config.toml
num_hidden_layers = 13
d_expert = 64
moe_layers = [2, 3, 4, 5, 6, 7, 8, 9, 10, 11, 12]
router_score = "softmax"
balance_loss = 0.0036
router_z_loss = 0.001
shared_expert_gate = true
init_std_router = 0.00815
vocab_size = 18857
norm_eps = 1e-05
tie_word_embeddings = true
learning_rate = 0.00138
batch_tokens = 65536
max_steps = 3902
Below are experts of layer 6 (counted from 0) of a mixture-of-experts language model. Rows are named router (the router's row for the expert), down (a neuron's output weights, with its number) and show model dimensions 0-255. Each number is 128 + 24 x the weight over its row's rms, rounded and kept within 0 to 255. Numbers have three digits each.
Before each expert's rows: a language model's description of what the expert responds to. This comes from a sample of Wikipedia text that the model never trained on.

# expert 3
What it handles: Sentence-start function words. Auxiliaries, pronouns and articles such as was, had, She, The, plus separators like pipes and semicolons in tables and race-result lists.
router:093121165159156125120121159125151114151099161144128110111121080132163106134156137109144109130153124143072103084128135113128095108140122128151091144153126089109165166097103149115120165103110133096118118128089149105123138120121112104154159106120174138133152168134099147110134138144091124135114152112105130111099154149097140117097154109136087125162128109110154135120100132126106114110104116120095141114158116149151089104161131154141081142162151160157105115150112100162108117161136131142103094107133143098133169102172150140141141121164147135150142116111082151128104111156141095152158106084106145103122171169117147132155169095091135126182075121117087142093135154102109152106146111163126112105149137108148173106087122115152151149133115149098100142143115105157189152114094104
down0:137110098144097100154101137128169150109160106133152152128146094123142131081086120119168104112132125135126118117105151133116155157129137111152154133113109097124133139137135125143082155129148127107146112103145135135143148134152154138096139109122155106135104153131132105111173093082135135118133167139143129092128148178124103148105131140152083113132152092157152109161138133173112177073173134116102100189162148137089134137115127173121136151091131137158122117170102175102139115139122151158164124141139151124109140142119175132169118146125123171091141150105111186123146144067113112121134140147092176137126173160149107115096165189126130149085135157122124135131157168111123138096162123142124113088163151121153144158139125120100104156113125133117127140132134141169122155154107070
down1:122130132144153155133150146158145155143177124118102163089090129106112143125121158127103111148117096120093116173108129126125135159105061153115094145086137107131113101111127161098125136136108127131142151124129153106100111084153137126159101138161121114119110122097097151130149141102159151095146125144143084141098113101120108127133135108112156141095140162149100117071130103127110102110124134148102161163089160124112134122112139199108119161148128131151158147125105093104116134137127084098135103151117096192111121115153149167130129100109153148111142121117142148132147140155123142062115167160117091078129128092167144111076137095155114158132125103131101163156141140111183118117140122107178150093090133121112168129118147148129118118116143130122112089087154091133149120131082091
down2:127129118090102089079087079140149108116060108139111140117140149096146164100113110148096129151124117120108188127087125144124122129101143163164142133146126115123077132149113121095090156179122155097103118115104146126126160114152149095104154140150105124061139107133092140182140159118116108109102100121120140125181124106131090131130090138145150114086100083138160119096157147108129127150171121150153114132154161143075116141078108126103116135150119140130130158113116148121146154148132137116130117132134183100146133105108130174141128126165117137126148139144158138140139149141138157131115120163146115133131104098158087110098141133119114158142106153160106140125091136151107165125119067147128112119084131137127118145156160146120105089147158105148099124059158128133105123140102123
down3:126164176142117112187115157123144130085145101104123128159129123127126125134157149159154100111120143137130131088111140118143161175209142121129139130090115113141107115100120111125117131113177140160098135127105135102081115134098147153142132138095114107113150092097142145111130131131154103153099178098092120155088126119106111133138145167137155138135171153135107141090155148168148108117117156091070095123084116109157134126100154148078108114163141077170110084136135115117113110168091125118147118164124178117085149135085152136132113131157149120184110109124136152118122167131119130139118126125135178123135134119142104103146150183136131133145131132132129176093151135148113136115128132163124090136131148144118117116095123148145182119118131130099102120065129103148159129160120140
down4:125141123122095100120124119098118132088125136141141147148129128129146122107148124153137112111146159139132113116136145137112149120158119103099116151169114128119138148142138132089114141157107091138162138105145090121162169153150107146149109157164120136144170133146128078097103090087142102101146062127126125098148123123161102137097126155154121147130126156132116139144093075129127135164138150116102121093122141115113130107152105088124148160092084103076135162145133107116132143152134134067105178151138121131141122144116103151105115125117168122127136118096111157127138085128069175104101079127114139112111069118156100157093083070139139131134128110159120100137112135162097058091112135124116125082113120151107086179147119116139131113150112139107102075168128148128126112172120124
down5:128123097118134140162158140152149083161115159135127101135116105107157158083113137094136155113114065125120139128192105124104074106148120080151130145150104154076134156127099135189108125103090112111178143114145110143105128135122119137171123153172117145123185128121117117130089116114133168096172080109115135115104112168114090101098099132127094175098153081179126113108111142149143101114146120138135125164157160067128122151128157123097112169098117116095120107150127114088120143097094110101121153131140124128119150125113131095130094123147133086131113126141126127130113111109148113120164107138127114099118160141127156092120106117115120132142086131118121127109109114160133138100138145099148154136109112097141080129138171133110151142160150120079122093148112128125164160145110097
down6:175142142125115120135102174106165170135182165131109164111132135094073138131111146124160116129095148081121124114113139158141115107110105135099105122112105105141175132145152156139141137153127112124134135082138081130122120108143170155128136114148081129085128151134126164125103143190143126167114129133119132100101102138125109092112141132084100109161128101155120123162122145134122149115119174113163095111120122122156118123092147120125131109170095147169093054113093144123131131146103157135140105144151113098165098149135119171160120126152141130095113127115111151139115097128158100135118145122108146184146119106110152093078182166131099133105164125138097129137150157125155142105075141143125111105152166125086118147125108148144144119151147145151079160115122116128138085089132126
down7:138111139122114153122088118148102105107073082096133135149131158109112164110091143143106152163106142104135120127110081148172098135115141108077208139117125095142151114144117123102121110128152146122113157145168097098161128097103126136087104121056129118106126119123104097140162149135147163120124099135150094096138124098121133131138110123138127126159151111127146095136130162081117100108165140142131108109111151153090172123154128131127121113126098144101139150117160116177130138097112150132130162101132180116119160083111105141143155095154137137156130130153158131153145105090114175152129145103174139152073148134146152092149101110082092134140123092123157122178076154150131125119126132096103129128112143124109152143123140098183113093125121153124130104140162108095144116120130130
down8:147096125137133140167147121118134105144103104147162143117098121146148087172121065092133075118174118154125134112150131122180126135112140168127171134141126115106115123118152107097108099115193166136101135142166140150073150130121134135105110136150174119149104124112180104118139099065109136110124100112150154141140082138144117153150143135112152136118144145139129121089131131140105137153152114141155126179139106076114129140141119150155163129135134135149120179130123119144145136121125107137118130110126115147089103122103137146054160163087094086137138160142161113127194117122117139165146148131147145150081129095143094170144136124117153152138086133137113143108157114134095145152101110141159132140141127135158103128108066126161174150117139149109130126112136124140166154094146144
down9:099093139093138154108148134142113128143158148123128132118164100058110141156105171083157124115149108110124134158138122109123153112137116130099181113060152173168124176137131113152072146117114096087134139148162150130088175158115129131082135157135114138124104159100132159143156109115108147145119152115135182145117084129134094124129131146162151129129102146160149113150100112133149123131132140125127098192146136138118128123133131118121169196076126112134109142120157127129140092120104122180144131152151147128121144129126110094093161124116100111121113147104119137096127142127114128147197160138163111182170155129114113089108138162147157127127082122133140168110125135103114141118138135065129132153134128143138081091098138121130138133141140125097140126107087126138111110095107131
down10:119153151099119146112129132134114129123143160105139120129104094125152166093143126148089163136142133154152115148124134117123169096168158141146157127102150089115123102074109147113107161078121147147144177151141148150149134111123111108151115124108134143119147127099169108112101120149111149104137146107143163174101146136113175096146148117080137156117112119128148076128088115176136125152134122152107124164173140165106149102101142091145117145115143134166166149168107147166101155115098160158099131127176118097142072105139077142061105141119139181113132117099103172104117130174148098119133110122133117137119149135159116137123133158139101120122103129152132171115104121102112112126168152193134132135157120108113123096089098098131148108118150123086108151084134139115118149132141136
down11:122145114048101125139117110127096151113131104094135148168114107130128118109102119145096145120131133092131114123142144128169138098133136150094144142132169135104137102133146101117140103147130149145151085130144103147099131114150126118103099125106121094122137124136151113145129083144138126106127135130128133148036122124074144107138147089137154113158117124155097128167130121108118150172126195121143108108145180177117148109150106100070155164137102105131114138120110173100128162121096086094122100149156109121116138127143087150116131130155100102104164111119115164089117101135123160074157118123149092138189122137109116126089118132118092113101136083135110115137177123134107147171107099130145163128097129167103102157133146121105126119148132110113114068134121132108118127172155126
down12:105090155129102141124155097135148157125147120132178095128088182067135135169107108095121082086145129111148118124138110117096147121144157153125124123159082117139097130124174155108100118128124107123134127138135125125125131161146130176069144138155102147119096119135189117158170145157146119115126100143135124152108123093144119164140109184144142158168129120095123109160136131141105123109148130140165129132118133144144140130104122117137127155118123085091156149152141137175090147128104150186122130104146130136140085158128132160110112129123131118093133089165162121127100123136115164122122148074132122172127124067137121135116109137140113086136098114124174110129103191146070105132136134136163110137156121130124142132146149116148157131170083102114143131151071150122163108115145147
down13:125110111125126071118110145160113086138100104072080125157102129180115128129076135110136155153128161158135152126154103090123132131077129147091146148154143139138130117141123167117127098099135105109113102159166112094154133101133121126092157116120123148116158086141100132082102133145115129161152129136118134133159124149115178170090122113142132095131117171118188121138125151138114126102116179116139118126106152128151146105107157149121146166141134131112136120149179103131123103134127157109138169093140155112128128146185084135135125173127123135142136151095163152195149148169106133109103091131137108129098150101132121108098133132150140137135125098115130148130172145133111077172148105112143119094110150124125145117137112151099173179142099136102145097103147134159116121179134088
down14:148115103120148157133113095114096124135154125131120123137158100147106058114113127104130106123120094122118112150119068170154146148128152146122153133131157120114111116158123107130125115131144154149181150123111134112175098117134118157110097092121104168177089172147160105160128084131074142135104137120070127126150133104185103151109121134084090165127078124132160117084087101125163120123123126139143098172118096143110117118095124148181130118107125119149149130123154084147100141128132143135138156115129069126104126150118107154105159105087143139100136122148089175078111106142095106132143132117104178099158164141104142107139164143139089178133118113108118140149147130115149130119122111131115095090120135125090139106143097158094121093115149137141134125144157097115113155130107129
down15:127076078148155115128106121133122078172142116097140152155172133127129147107082101118129147107145107145147095128141130125111126119114123126117141102148109131067138111102121099130150139154099110156112127157092101120152095128087126170112119089071114149150127140146105140151148116139129115133138143109108122109142152122131136161079137140112113112100106133106096136079154141097133119128117148130134123087155077192136115113132137133102069152096129106095165151153122136075114127111097137141095085070101137153131121088164154116157127146112123146123135117123146113180053152118110141154142113156104116132102147118126156131134116137157114096138130129138148064124140151144120117141155122161146159114123107141115137118106119115108106158070137143117196119167144132137170137124107091
down16:095162122080115135170133133149128149182135098122078136130136100157138122095104129150123145123147119080112113115135086118109160135191126125141140110148144111074113118121125114174131142099141118113135108165116121135126087133170135138172130139106110158088137094124120169089142120173109117137138145156127144142081113150150107134116086108097126113086107112095092155147118157131167120153119113101111156093127147113138085157178118149099142163135108137137152127121143153089115109140125106180158139150109122155163131114145164138144068096171147120133152115123151121136103109116113130157116164110128144151124139141091162094134138084154099128173146147130055117155152139138136153152142125151079149119125108136123134150116103139109167144097143128147120097112157092139095153130145088
down17:127142096129117152140135164164094177119113097133120077161119123084159143140076136113117127098122112112135113135127114182078132142129097085107127096114117131099090087127148140126139118063115094125119098126142133138136151110171122130159089097104100126144163148143101128148084101160178149125110098152155104141130134128162124122116122156100137122102138155130175104152106128181136143114139149165142141138104189138173147160102139125115154128156120129132137105158164122112118136117118161100131177119134113131093138173136080067105106123165133105122130114112153130089126130091084135140090136123137148181145149112123165094123111166157117119141112151138116090133124154088135136121118125114110141060143127138138137111104152143101155104131159153088113100137142126102117136147116139
down18:121151114109116145075107089164108118122152066121119159112112112126115127142127122126085144133078156127126153127199129122185128161110154134143134109100139161112090132138136111120120129155117104137170136151116169136110118162130131137099167110133126124158078152109146098137147112106109162141148102145174101120121153109128125146148113127125144123150150148136156193104139088155100149133111139132122128172135152136154133161127137109088111099130117124139155160128135118132162117108091104086116193115120139173121118129110133137096152111097111119090115138109116190151172150112119114095106124153143097125151150090111096141112130133152130137091157156146121153137137149137141124093101112133112155120127094116156126112144130191070141100098145102116121155105135088109125112162199105
down19:120141102147091153148149095133137121119136109111131137118163142123118125096154109167122114129142161158139127114142148143134109140128106162127131159084116137100155132133180097099167093122185138165091066121150149105152153115102093092103113148102189096145144129101089121132104100094131123131128136160125122134134081125166148154129148089141098132151130113118103148127119129149126138132155089141116126147116103130115126142135103126107119123103143131114157165121124150149116110113148131106153109159102090133107123139129107110148142120077051143145164195149155094180162147127100145130108140136134130126183135108096132115081123134169117168127126178167165132155128101120114107137162117112105121120164117164122117114151169126118112113159177122146143131120116135082078141127183122
down20:110134108128132145142127139120125117117145110097142101149108083044180123168134115077134178123161134114117136181157138092148124091137128138137113097086156138140130141122136103102133111116147082110113090132141141132126168140153111115092112147118119105123148162131146165107136126092137172144114153099128121179101067147134125147116128120147144148139134167175141130160109114130143149124147136151130115165138160154107110080118110163147129103114153135134118110110139094147101155175107103111139094112114181150153144121126086141095175176138140126114121112099121148140119143113084161126159126088160149139173142090120134094135116087131134155140104133121123142072155113100139117095145074115161127110142156143156161140121112082130143142140169108119123155106094132117123162149120142
down21:114132150122162073118114185170152125139125152102098137088126124151144106103156154149146134134122148126120091094069121117169124127107155149175130152125086125143130136132114126120136165106137112097115128121127124141164168115130131114158110111104145119076133179106123160085136147116126154138161131148179153152154100124168135153122115105095110125140132130155168067108132119124165149091137148110105151121138131142133150106118185191167112090145155114128086097139114112153138139129103132129130129078140152122122146150152102105117105131150112169110114127127120119130117096144129132192111171133129122121150120134130126163157124136134110102155125115078161191114111143159132083117146152154175133092147125152095114118114109126136153175148123159066110123130156121122154122098148114
down22:155081144143183128099081122147123138115150135098107128122149124159178131132139114157088124149100102109143126138117123127057124139134104112095138120093099132098137149078131121077111143121075145132114089101117143107126095103126167093126163124176129151095118159107154116113100155115139118111053064160082146128124144151124170156138123141115132118123095095097111179114133077131139149099109097118127119109149146117106127116149133090097125110132126103167149158100068139135121120160109139142131113086148089135126114144115138131137089115166120114180121105132145127133144171111109127105150121175117166127115124126152108137114179163133089147176139145159133112106161136137133126106140127143090134123132129158159121125142149129116098155098087131169144129111119135126108129147141120
down23:061131122115123143115183101170078116097146140102134149140122138106151121145132115143125109109138139130159093151132139126129131152094141154102106139154137092138138133104143095134146091168162122085130113129199158152121095149128167096071081116111126111150147138145147086177151113124140159098113161115118113110117089132121117113130158115187126134121121113158151129123079152152172135155128105119135128133144134099102157126093158131121142107115152104174079113110137115111129100125124119161100097126129090148124149138138130103125105121104111141131156171122134168126133131133119095166166147158148084130140106167108105126178167148135122143082093095111154123163118162090093132117113124124125072138135130116173115106139149141152118120080153106120119133144137109182115109118116095
down24:156134143119108112113112102132130155132140135145126134136134155119143135102099120155063147128134167121109079119128102151137144104123150141145162086139165107160121119134107139112147153106148092162140080170136100144147081120131135116114110115134107127138144108131121102125126134126097116143130159104139144134140162121101157100118174144159155143103134102167167115065149165124142092130114109124127143094171086138145150173088127165125132098147171147121129109142122131121121148087103186154099111116121141109090090144116107168141145139100135182114121114129114136122132111139108166118101095129101096179112145157102098177166130115117086105102095098133112170146180124135120121135113121140116124120115172119150106179166114152141122132129148131176126129160155134153083136113091193
down25:172105138110151136156100129138083089107110114133113120115080154126106131104127164111118096129115145176112153119103154142107103175126090126158140091125124143101133125153112112145131150127158158130160146146084143144107104114135123112152184090109125135132137110101141118114114174121149124121114112125157103126130144110124105123110101093117135109138088123097129124103126179137111113124172104112121114159097152103143102154118137131107156115135114128121139176124123112151128121136132095124129158128096135127119101163109110109110130110111135085160166167099112141134176111152136116127095140131116161094109109114126100196109143073109183164111133131165120166072108084126111123129089060098155156126106111118152098112118122089134144145133149139091113124095111079147157112167184082
down26:129118148120098154141103152143129087150113150116094178105135122127136142126072181106137185123171091116119137155154128104157132092113116121118120097089108125117116177127133133114137100096134150080125103110164113129152127106113151092056159127180112101146145115096098118147090140109150131115140142090130116103159105126128144159122117130136097109118100125146194112139116125156128163155167096143127131159123083098108121133112156145149141189114178134085137150100137130112101120164145129155128148125129093137140131120121103167116141133158138134155116154125138170145137127155117157163114103127138116116097124120134071128100124127105142139100125159128170141113161146131098128117127121111127136132122116092121122117093129177148141109178165130079181159112096115159168132108140089
down27:083135091147142117161143143125156116111120117164151147111180151109133120107121139159135159130165130106117095147187099082113113122117100135145103153080113128127174164112133091084152117134147118092115110113115146118099169179146150127102168102137126121120078132144125143167117110101130115078102141143090104137129166157129105113153120120139078104134128118163120151112116117130143118126121129146115141121108138129137084146123119164127181125153129096139125117154119126142119099113162111135126183143085123127156137106133085072148161101080114107146107127130146122081157125099144114132139117189126131124100150135114121110085112164089171149108185144152147162108118130155159095118161144113118102111138146131106066129139141163114118124136135135154134090089101130130152138145159097
down28:121086137131098147120127148157093118122084117114147121100105145094156144164128132126073107153122156120096131139098107124122114089133142147098142138167123093152128138136142141126118156120098138104112149145155115100126091095116083164089164124133158139170173105056142141143154118115145122157119102111145150105120126147098146104101150157062126127104082151101137128135151136143100091117158129114105127109137126121101171155182124130133081131099125116160158123137125125103134117122162184121139071112096121121113119127115140172118137116181145134120137106125169130128162096153106092135102133155145134132140150133127139063147074134115154116105133122162166124108131151180195129120132146179125121163109120137159140109143127135132152150104122136164137109116163114115122146162103153
down29:136162137135122147153109148112123100120148087133126119111129131149139095081135098118102129113153093107087162110134154107109147103099070117164130115132171157137121157178156076138163138142136124140175121113115108157153136137121082141117138133171141126127125125124111141170132146131129148132122119147127139117128103166157116150092159125112149155118062124141147128096114115178139098166155125134130148118146082089088119119143135136096115131063139107077141171089103093145174157144168113150127116121095105142091110142129153122143079133126121098126150129100149132144146101143095142125140124124123113143159133180127119103118121102132185132136111120133107132149134114121077127092152075113106138133169126080157128164169123182115132137139147146076101112078116115113121147133135113
down30:128128114120156080123110135139123124153145142158088110141101177130109125135120109109131100129096136147136123133134140103117202193149146105117140129155128147125076130125101107112127136124097116133169126165175110125111111154153117100097134141119105138114102111144092120154139092141102155137124175114125106139146142157140117108112101135116121123150148116145112098097093146122125149096180136128099152172139105128123136149109178122114122133124131088093141136141111137119105194121160102145119125117125129134117130139119114163087119133130154135133120155140130152164133182126109135056145086154119112090180137111161134122112146132148168086156103118166067123132111182143108139139127140082199151131141113140134126165153150095096125157149116110066123114139161151120113137109169104
down31:084143096081133139139111137122102115107160136203107102138106131120107138101095135153096117092159114116128139136095137121125124133101125163122151132159134113113119168141130118108153152119150131114123118119136113125129153146201132113103128154109099109076103138121136088121122116114174156138139171106149092135133166125127119129148156134148102129117127133133127113105115168101138127122092115126141124117155125153151144142084152116150158154101103115169181101097130149068168170146114188139146118147130150117096120133137107144141137060093132126103061113097122142140147120107175131115153154146085123094120154149106143143119127113182112091121124130112097149112134152108117129153082156134129092085110140099088131163132180166134103131128092117145134098110128174144143135131155107
down32:119134138126101161162096077124122156160148133118107134114107114146089142140103116163134142143156116158122133113076153136081170139160096121135121152088116082121156102144134115142156139138155111101121112110153154120162145105137138151123105159132115134124110112111126127095134146149165157090088126139149094128144101124132079148128100111124135120134122122120120157065149128106158133180150095093131109116142114142123175144121167128121145133128109159160062070099154119141124101143116157122116083147095119137088148120095176146112109158087168132108118118103138132135140123096089115137140111139165128120101126121099142174174156154155100145149092196135147131092135155159120164127116143111113103117138132144135132139118110086149128150106166088145165128127123160105103075133161146
down33:152089113118106122148118088146113113149167138156153123145133089122115150112148090069142113150142184147126156112127128142153174125130176164121131141121112135140125143102132112119104133140158125114102162151166159172113116111140171167097098120105152100137107125144128145094124132153090186147170148148151125076130119141145102083108158148135164112083111095128118107061130137145140126124135164094152090133109102114135153126094170143136134118076116145140108127151176125137140102110101162107132116115122132123091139121149154138119122126066101108124085143120095144137093144103085161141151146108141091112084148091158111165170144141140144114105129130182111129106152162100163149126107096121124123111103121098133118144131099110187141116141145125119113129155155107132116115107124109
down34:139113144071135148087110120115119073179131190132091153164130134171133173136114114107135139120152154136194156124154147100123106156099149164080105077100118146164133114170163152157110122114169115138134139106125115126125143112129164110118145091121113136157082084183136171165070110093132119093154163146100127141135132153116125170142135146142159119180135154108141148134167117122135106153158150116169108193121154095122145132116105106148159129119140122096133147110120133138066090144138146152123127123111117129124140130122128108151142111143107136128133149086100125124126148203150109150126112112146130142150137131145082189147141131127154093141159155115145154120117146122164124141146106127157129114149149126095137137115129102126125134146130149119121101109118102134121146138159125
down35:116133143155144099120122122168132116106105118135068125149127091121083130136111138158097126106166144113097132122122081095120097132067091115148137169092116182076108157142162073122120152152114116125150114123154135102144138114111114163146123117142161144131081133141081138138163162141109140140138132138142167160122119152164137115084109104108132118161094120114143128175115099086120146142143082097110159094089090136136115155164134131108097135149101137107120123082133097136155105147143110136159110138155126110147151130126101116160133126138114143172128160130134154173087102108132183148103107131131109109153102115106115107131114101129119153141128112203153158121123155115119120154150125118145132119160154108121157099175128132151111110131123154116124142107133097065140159155161162
down36:139123117115146136153145145125123105119039101143084141105114121147126125142126113186137144155139169150120112134130121140097125179105103135129148132102113132112108107168134118078144089126159095137087136122141144129157185103124139154156100117141152127139124043111110125121114135125186096109083126124127110133137149156131089142134119117124135119139125127084160109137171100101122123155126124123123123087111133124156119115124128073113089144147089123113127113123119108130154094142087100079152156184142109134099142147120100137139154134113114173129100189181105101130176172114093117128091129133135125155133147090144093109113130111165097167156154147146143133117131150140135136129115143114134134092161101101118126079153107128097100106125093134168143099111126128105121132138156148
down37:130178164154118180116121087131135111117162151142105146132147138151163107125173108157083134130138123160139167157155153093100122159133128156134121120136120115147144100122128121083103146123129077118119070104122159097131096159120124109134138134107166122126112103164128129144110140094089136105157108126129140077123097113134111161129105100117134147148124101151138139117105132137094095154120148148094140135164087109134089150164120108145158074109162135110124174128103135148143152132135127108092144116099127092160112117108104121134160109160140114128197141134112109192123113113121120084146123129108103096130116119100090125166119100134133122154149136167132168163123118163141136176114118120084160125139124145140120108135117163163126141134108156099116174084100099124128193142180113
down38:129152099096160120149150125109124145149198124070151124166138122095193129145104125118131130176103110138131120164176153102112113136119139131141115147137073121144089137126125149108130098141162110188136146131207116133139089147103170157153124159125138124136106167140105108123115121123136149068168129142123135106141115141181155102135101124117142147119126135129141130131114117142142146094095118170176117102123103093103137127099099133133151121155145098140112080093121112098106176140105126097130081146145123119144116129123133119130103130072151115148124146124131094087121143116134130120123183115099114112153159138131127134120131115102121125122099163114096160116093142144124154104159144113134101131179183161120101092119111141154136176145142145132160090140124157098119143092098124
down39:153132123137138105109093149161111134127145129156139141128098111118104126092145097135101111105114139118125082077087148124133131115158154139094133137111158158160106125132104142126140169132122137146151152133159129161148151121126140153118159159152133116122174108122173144094151153100081113095145069146138143140129098136144127180117145154086118134125178152097115135119123130139129084117140132156107148081132089121149134162105150164131113104110101143113163120151102101140139201110088082129083169161128133106135111144143164124124142140097148113150121169128132092132141148110143124094154150131135138100141113113126097062103166158143120071130159137129095132176087120115137105100126110180127156127103110138128125135141094155166168137136145102093117147123132119102172185127132125
down40:126114096085143123135111133132122125093161122101097140135164085107064185142112106144117091102122131157132124106121143079120149101116141164112140135127141136134138145140119101130109113079135121125166103139130123142096140107111135107084134083143104107132173156116145095119086153171102122144073160089095134178144150126109181160122159112141104112097174121141142118104128072138165101138123112059111104125114149147119151157087135167126147120142146131173140106133103139157141099098116163163135141137134162135093107148120084140096105110108116110125112123119096146119095132129080119139133114125158133135145137120121103139152111117136118119083180159144139175147187104122095142155122104121125140143160113124123122142124105103142139122105141117151117124081113105164102093094153112
down41:142133144134157085177122161138118130145079125146174115158137133107082113102105102154124099143155101116123112103092099103142129128149160093126131180131174129105046107129098102144111091103112163132130119135132137133113144129141124131143117125117126121142129166097093130077176116140122147163133148096119140108120160139112115144124128119124147111074131136151125100140102110099106109108155105121117147125140130161142126098113142158142111140143149094139114115155126129135118135163136149165139151171121170073109094164152115144141080130126113138092110104104123127103117120109086100134132124127156168139154130172071106156149055127109100118155110074120128117122136083133139131155141123097144094115178099099137131183159131106132110137145100154167142123107159127118131135136168172
down42:100100172167165136138119135119132124130172145163174140128140120080150125141146152096163049091145118190130108094105142160113127166139086109139115124172130123134137123128128143131067144135126101145129150151097120109093080132115156107120142123117134151109082137144126095131168102090115154108097073182125152110086143141123115132100111123111128148139142134105088139134120100136132135128100090139146127098141120133105115105126130139176144120137124118124105155130136095143161105154128104154155131137125141103154129101092174127085142087152132091131112128121080101102157129081152083118099094144144147167118098105154158133140166102103134110118122097173116115145105138156155124143143153102116123124144109148133107136119110130124123104114116126101154129124131044135120154079129141
down43:145138149147104121148142117184111120103123151105108092109132124135148129129164118086156090140110132126141104127139116161159142186136173146185152102116094160102124134082160122150132119065137124133135144146109176148111071107120146103161142143083151163118139100123137120085149148115121127114139128115132149138104107089135128114147163123101154135127127150095147083121126131117098123117119123132126105130126104162145103169144147145125124103175127142156141116176095119165143138152091110121090126114154147106126148118139184158105130165128145146160164092151099115102141150111144143132079171094126085099115117122106131089183133131154117150087116139130128102086119148123100100097131089113105152139112140153095103116113125151132162143108117142100113185112107117178140151110108165
down44:110169083119131125130102119097147128119144107155087101109131094138100127084132116108158156110152107114139134086097166143109144134134140184120126108128143096119097118164114167126106125118132111125130100166138098142117182177137130133145123111165123097078134127131124138118154103107155123150109151140098091185109136109133124136112134146160117126151147174126134136140134128130135112158066159149135107141118138169130110101112130145111108139137144127131113115129153160134122145122108152112134110135112169098107122130119122126161162146141116126108106128135094120120092107184058114149187094079149187168142175144082158138138188121114093139153075148098104123131160122076130156154129068095128102127153109121162137126128154111148095111132155129142112130105109113144120116105151159
down45:182108119133122125069158107151100130135150128110166161060121141112150108160113139130125139079143158152161129169110114124130162138145161109172089124127126084079129136107133108090135127131154114113109125129143093134141108135094121138126120166094142164132086146131137060119108112155137124114128120115181106151103114125115133141145103133104134142150126081096136093136110076135139125138123126134135148135181173089153153096141149123157100162131135131147147130132110114164140136069146109149081115140138091122144138126167097135154091121108109146147131152128150148194091106188090088097119159116120104121148118127135147164137126168135096143143103084142108099146120116138120138104155177139149140159117130136129161139139122153118138157105128104130136148130176175113136120119137145
down46:131145089113064085142103116138087188097117133133142079101159138146116130145109118114163122180105147122145115167144111131111131093162127174117080112198107122111087126101093112151115139097111086131122128122144126139116133123132168172154164122100090102089145129165085137129116141157128117113093151156144164161137167104119104135156139120143155100109105119119141150133173110154074139127153152100177107113083125139161122131139126132130113127167110134121152099159122138128130140066106121125128147147137154142139113146118123137152124131072107167151123118128104151136102156105119174169130120132119121152141144107114136097131107150185135089163097141119125127127120117132144129103136106109117121120156162161129134081132115135132125149137129143171119129187126101127112172163149129
down47:115125127126101167186119087091106131130131150128149136122140072135124135126184115159128121117137138124137179122135132147170129125150127149108128148115140155132134140139128113170091148123122121159120104135095134100127123146141079115141065103095115138129119136138145100105127104145087096181104099147100147127153101137143105116114154112131132121112124133206161187116149154116142121163106110103118114111122098152122089140137094124100125119121169120130096168204110166156091131148129148117115101090102127162159140112098099134074168144110175116105114131158097157142171068104110115114126096113155139120124151138125150113144154129114125135134111151154119141104123112125118168142105135177123117154151124120149145130118121141156095147118148136114130145160093114119044143112136143
down48:160147143131118107124154166137113111146108106150160109095122113126160107123141108130134135104143164152097126110124147131104081114100137160152100110147098148110135106121107105179120120132163152103162136107118155124131138134127111041080174087130067133091150163109124135124121153131127127138117166156108123152092106102114167112160139108097126121152094111134125120069134095151135124158102132108103148133135137119119143169095138148171167164094149163173100174089077167149129126156144147127098102171140097095136141116162150151152145100102108113098124117137130160167115150111138116155127101115172110121108136157147126124179163123117127111137108104104130113143125146142137129140131108136101118140112160147134136096104102132151151144086135150132125124136179100164109153174099162
down49:124133106112111140154121115149120110163135157130152159117097147100130128131093101135143136130148152148084118110142153149121097133153144092099091171126091138099134137112129103160158138136146145122078134109160125124138136188137121122179135140112150140081104156141157103123138148078130103127086162122143151137151132105160110141163135125092159111123107110128097174162092144121125149153151132130149145162144137130201156137113101143131150157138122113129139133101121126108133114136153102140098117111090162134165144118155172183124084091119109149140146159152122125090090148115159089093156125127130112101132139113131179162174127165158150123172136102079100120153106158169148120111142143132154155114153169126144165113129126140105121138138131100117116169130153122143109202129083139
down50:139154105113125105141168096137140148153155125126156126133121144115117108112136083132091129106162115088146153083104089118161123106132155102092132161129167114131089115156125083142161134165159088121130090113152112168118152079114141130100125129114082068156190100118134109139108162141139135132114149158134097161101134116136109117088153127104127174154134153118120104151096116115125143166158154126132152142151152154131146147092143184105098095159123121148130137144120149117114138139087141117110136144177141130125066120077105116119080138115067154123094130123136122136093123142111158138167141140146098135138158173100121107112122165133079132126107117105120106128151112124126113170112123123144142131141110156068089124176122117123137115177109119128122141102147108110087108126132144
down51:153116160124171154147171135150124140111103129111128138159115118135064136110147143133101116187105119123128133120132147160141110125101173099161140089108120148133160138132158163134105131153120112101152088149151142151175126085152113105134179115145078137110123113146143138116106131153160159125151135134069116132110126122100113141130177100110119139120135165145116119109154131133119148152150115117124139099075133160163115161088139081144157113119108138146117168130080156091142109141123132133140114180111122094117107123107123138100144131123147110094151069132114100110163124126165110146080143107154113104106107152155147134159126149161105124120110163098127187115068132154126097147099157135106080095131158159107060116130155128119111122113102138093146108134090136138109112128120151
down52:107128130140135133161146142076130147137146093177155139077143129125149135150150168119118167149124121159080133144134086129107139154106111133091116147117091119099165165109109103129169150158125115152145156143092137116130126145092096085153070136145156114148132100091181144149116129137125115138158101150141093120142119138128155147059092145101109172146154109105146133092136122137150155132158117134102149133138124143125106079139108129125085160124109120090137076134167098093168128098135091153116145115097091133116134112176122162113109116100166097103126133106088133145108095137116090138093147128123120124139143149097140129124148112104113100137131120135124144139114111076100121086149156157123146127130112120149140119161104139107099179127118111153100131166097106064128139105148160
down53:107117087150100119153151121127136096135118146127121128132066085113121143106117068130112115121137150099142157084065143150132169118126157102087120171169111127139155141140156108098121142107090112134146177128113118140135145128161108107154114166126130166148144117104115132080145143157092105101150141133148122077116156130112111113093108127135086151124128099135085112125149151097113133090110118131083139088104141164158144089139148159112103114129110113115126120151120107128104122154168165113131124118133136069056148130107110128129103144142131122139089132109104104131149109110129098140120132138138129135067145142150183118130126134128112117137129088090147087117134081141107134162117171123172106118113141089125153183166109120121135135128104109120111119192136172150132122150127156